Weights of a small mixture-of-experts language model, trained from scratch on English Wikipedia: 9 layers, vocabulary 2048.
Below are experts of layer 5 (counted from 0) of a mixture-of-experts language model. Rows are named router (the router's row for the expert), down (a neuron's output weights, with its number) and show model dimensions 0-127. Each number is 500 + 40 x the weight over its row's rms, rounded and kept within 0 to 999. Numbers have three digits each.
After each expert's rows: "comes before" lists some tokens at least twice as common just after its tokens as in all text. This comes from a sample of Wikipedia text that the model never trained on. Tokens count by the router's weight.

# expert 26
router:566492570574477505497538484482494517514513486506475525560430513509475515496508521534496491477510476507556513459462514526498480528518497548524503387512549549540545554444515509440468444548464371425570492529566413581497504534513525443492511515468517534517485493452421499433462543525478535450522508493451535540476441506498444449531470495476499457531567472443587449519526553486530513508524
down0:477392474495555490519497430524433506513519540507478532534511494442473452480509526559469509538492441491453518515526467472505506517463473455518522499464500502522472566440555574527495576420445571480532517577433439426504495512517490487490542505532504499532385537523512579432503519486506519505555500503532474494460523515556503526411575472513488537539464466489497611470512548507502560489455
comes before: ",", ".", " |", ")", "″", "%"

# expert 0
router:535534468490478563482549545492519454455510535425490556383539535534521512479537506483463538431459534511518497513551435438523475452552502534456544537544545520560518498524520540471465509494533523554425500435570550475547474519507467546568467508446516467488543528547542490528510530466450460453508560424525513456464587498538464468528509553601471458489513528501468528475516438452544469487479
down5:446480465511498517499501452485472554461468605472523555447496546496553516519489433515504525492483509506490498480511475473542510505503529458437576533418499538555620541451507522519491510470481580519445499456488513495544456515439507484544509505492458524531605538474454539521499551511486454441480487530489508430605459489465457497500486590507516499584509569467480436535429487423491493498494
comes before: " |", ".", "–", ",", "%", ";"

# expert 21
router:432515469524427540499545469512453467441545497446517513505452526553512509501488479456488425537471504507491459524523475578544492470564508537536433531495542492506559523527485515446553442414524515505501470579496500526409487473512517546524442510532441452438370529541487569512464509519470529536505532558520513504602420543470499445428488518530509519544501467525450504457509503490476525549527
down8:485498477482512493557546486553501510534495487534466490498606490489420471476488453462513497510526513511491510455535493488560531517485516520504550501512534498486479532520495481541474559504556531475552514500346491514521480458484500467427471511496447552468561536624485475505409530519470554470565497540502424458468494486549461439508456519529523530496564486583527478548541507474454508624506
comes before: "s", "ic", "ing", "ical", "ated", "k"

# expert 5
router:531466543485436414527500488473449505463438480531501467510509483481488489533463444520565487539518463436486496471542516509413534547473513416517421588546424433416486448445521503569516497492410547501539539549544471487500558524497548450456526442547473514554465558508469515496485509524497473549512462501541532540496483524508550451499482466415523538501542461501533501497462553594467512470512
down1:522496468485503566436556439503451548538493554502489534502433460512472418464476513496423471545494550526448449528500443426464530494500467456483490497510503547584502537483558543489547509506525494558575453506491458461555504454439493447455509485495446536458522489552424547505521512462492504647508525471560473499442443451482477462551471518479483547538442514518475534518482520524536498506423
comes before: ":", "\n", "==", " information", " career", " =="

# expert 43
router:564446431492474455539530558485526495542559524464518506454481508514506446450529439539544531539527432540462575479559500450434442488494452459487454507534516463472531471405550411478495487452419561520468426453468505465515495543457510571495530501495544499491517492533472463479462496467568481479496519502447491481558549467546525389554440488468534470537500501463529466557514453475481548488506
down4:518545499480461511476478542500506483510491412577507468504506443511583486518466534468522525510457515616453487499515555474522491440448466550502458491447412571510454526525527502588538524540508521553593499429451498553457422488514521487438433537473556453495446571481472522491523493540542503472527503500489501481496507480480497481493477423516417490552515529431453503466508537421528520551535
comes before: " ", " 1", " 0", " 2", " 3", " 4"

# expert 38
router:533530467475475558482539528493514445465507537424503556381551531540519508486541493490475541429460533515518501508554441434524483446558509533463548535543546519554510483522515542491469505499534530568421496434560548473562475524500464538572470503455507471484556530548541485528512532465444467464507546429541510456473586485541464465532524545600462468482510528505460534468511448444535469489468
down1:433502483509422534480432591494518459495504497490510572517476526441498439471488460411458552577462499567536487450481486471423531525519467537536485561402594504454539484565564538486506494498506563505512450546442463531470513516457484541544430528478467453458508511494556545494470562529471486449468433483498460510503519526444461551450484469537541498494519454452492521504545485451549497507471
comes before: "|", " of", ",", " and", "\"", " ("

# expert 24
router:531521459493491568484539542480515445447497542429499559366554529540507494483546513470487515429468540518498502498559434434497477466563495525447543551551533511560505483530512533476483512508525526558421487433547547484554486514517461534579479519453503466490551523559546484535520532470461469457513551431532503448478587487536477470523519550598466467473498521500466540476502449450541463493494
down4:544486542478560569446459511437479530486465503513540473480461505487571562469525516465496503478566482478494564403547534516515453458534528516522548505461531498474563453470530626511503558514543506513498598472495492545484448526459562505539462478542480487576554477488453461551454480489542515393523482499516538503502479575518559457522513550454480500496489505493521446442499577522468551460460
comes before: "-", " ", " M", " F", " S", " G"

# expert 40
router:501510486579486488509459461519518526495518458489546419517429517530440488539404564439566501540465478528524478485434541520552497565471503493490513444433440493516518488506481456407515560558413496499559489494434470464500555461484530476488501509556521507488504492483463540514426450553505528455460481536440394500553489514490460566514474503473490541415510486526536462579521544493540457505512
down5:480578466485455512445524530560471520463568518460569531506539478500507444505492569560490470447499479543425478527479470555422473427402540448540568523380508433468517470461526497479544499489544502458483520506555477473421496472504511499474531504465502504556399514446531500497547514437522466522565468479497522517468455459521484479539493488481487546568445470468573458478491454517525485494525
comes before: " was", " the", " he", " is", " and", " it"

# expert 13
router:512444515459507552505539494450525455521504557517564534479523490497523488492490582498518474472487524569568475485539482516537476572589518509511524527525493515621454500489537523515442524547447560592462464473532515477507528463482459579545550527517526499516566464518519506542489551530483531485559526502530553541512549458550436540481503509600514438448502471535511439443586448458560516509479
down0:457457543515427528535479437483524532549520404477492541485468478519484491538472520451494455476454532478481544514478450457451555596409476456472497558547553481519459429451524497418464531442425492518456480472520488482478502540510474562549450437500505501492466514524464479541571472488467528543472502453527502512502435521464466490572436502431525480484460464461492526587465567442552501507530
comes before: " a", " the", " ", " well", " an", " \""

# expert 14
router:474506487559576555533508471464530499440449409472512530593474467490424466536472523515527509472545501465509489456450495483433505537541475493474431463513417545469464418499479499527457497527423512530583486458447526439504531519504543419426476522554501484496517488515461478519464457539564474531459507461506393451490461497493518556491527519481477507478495508556592533476433460541482510535525
down8:508502466515480490459451476560525499504504464510486514471565508454501477480443451463481461501531498441524512488449547487507510570485566452526481474555507421440495473501482523460537529471451507511512445517508497536445425566469500474519522487482524521484487507482474527504528572530441478520627472469552442520584557527418468496486582426554425507416443521462494576501473436457473433520491
comes before: "\n", "born", " 19", "-", "20", "The"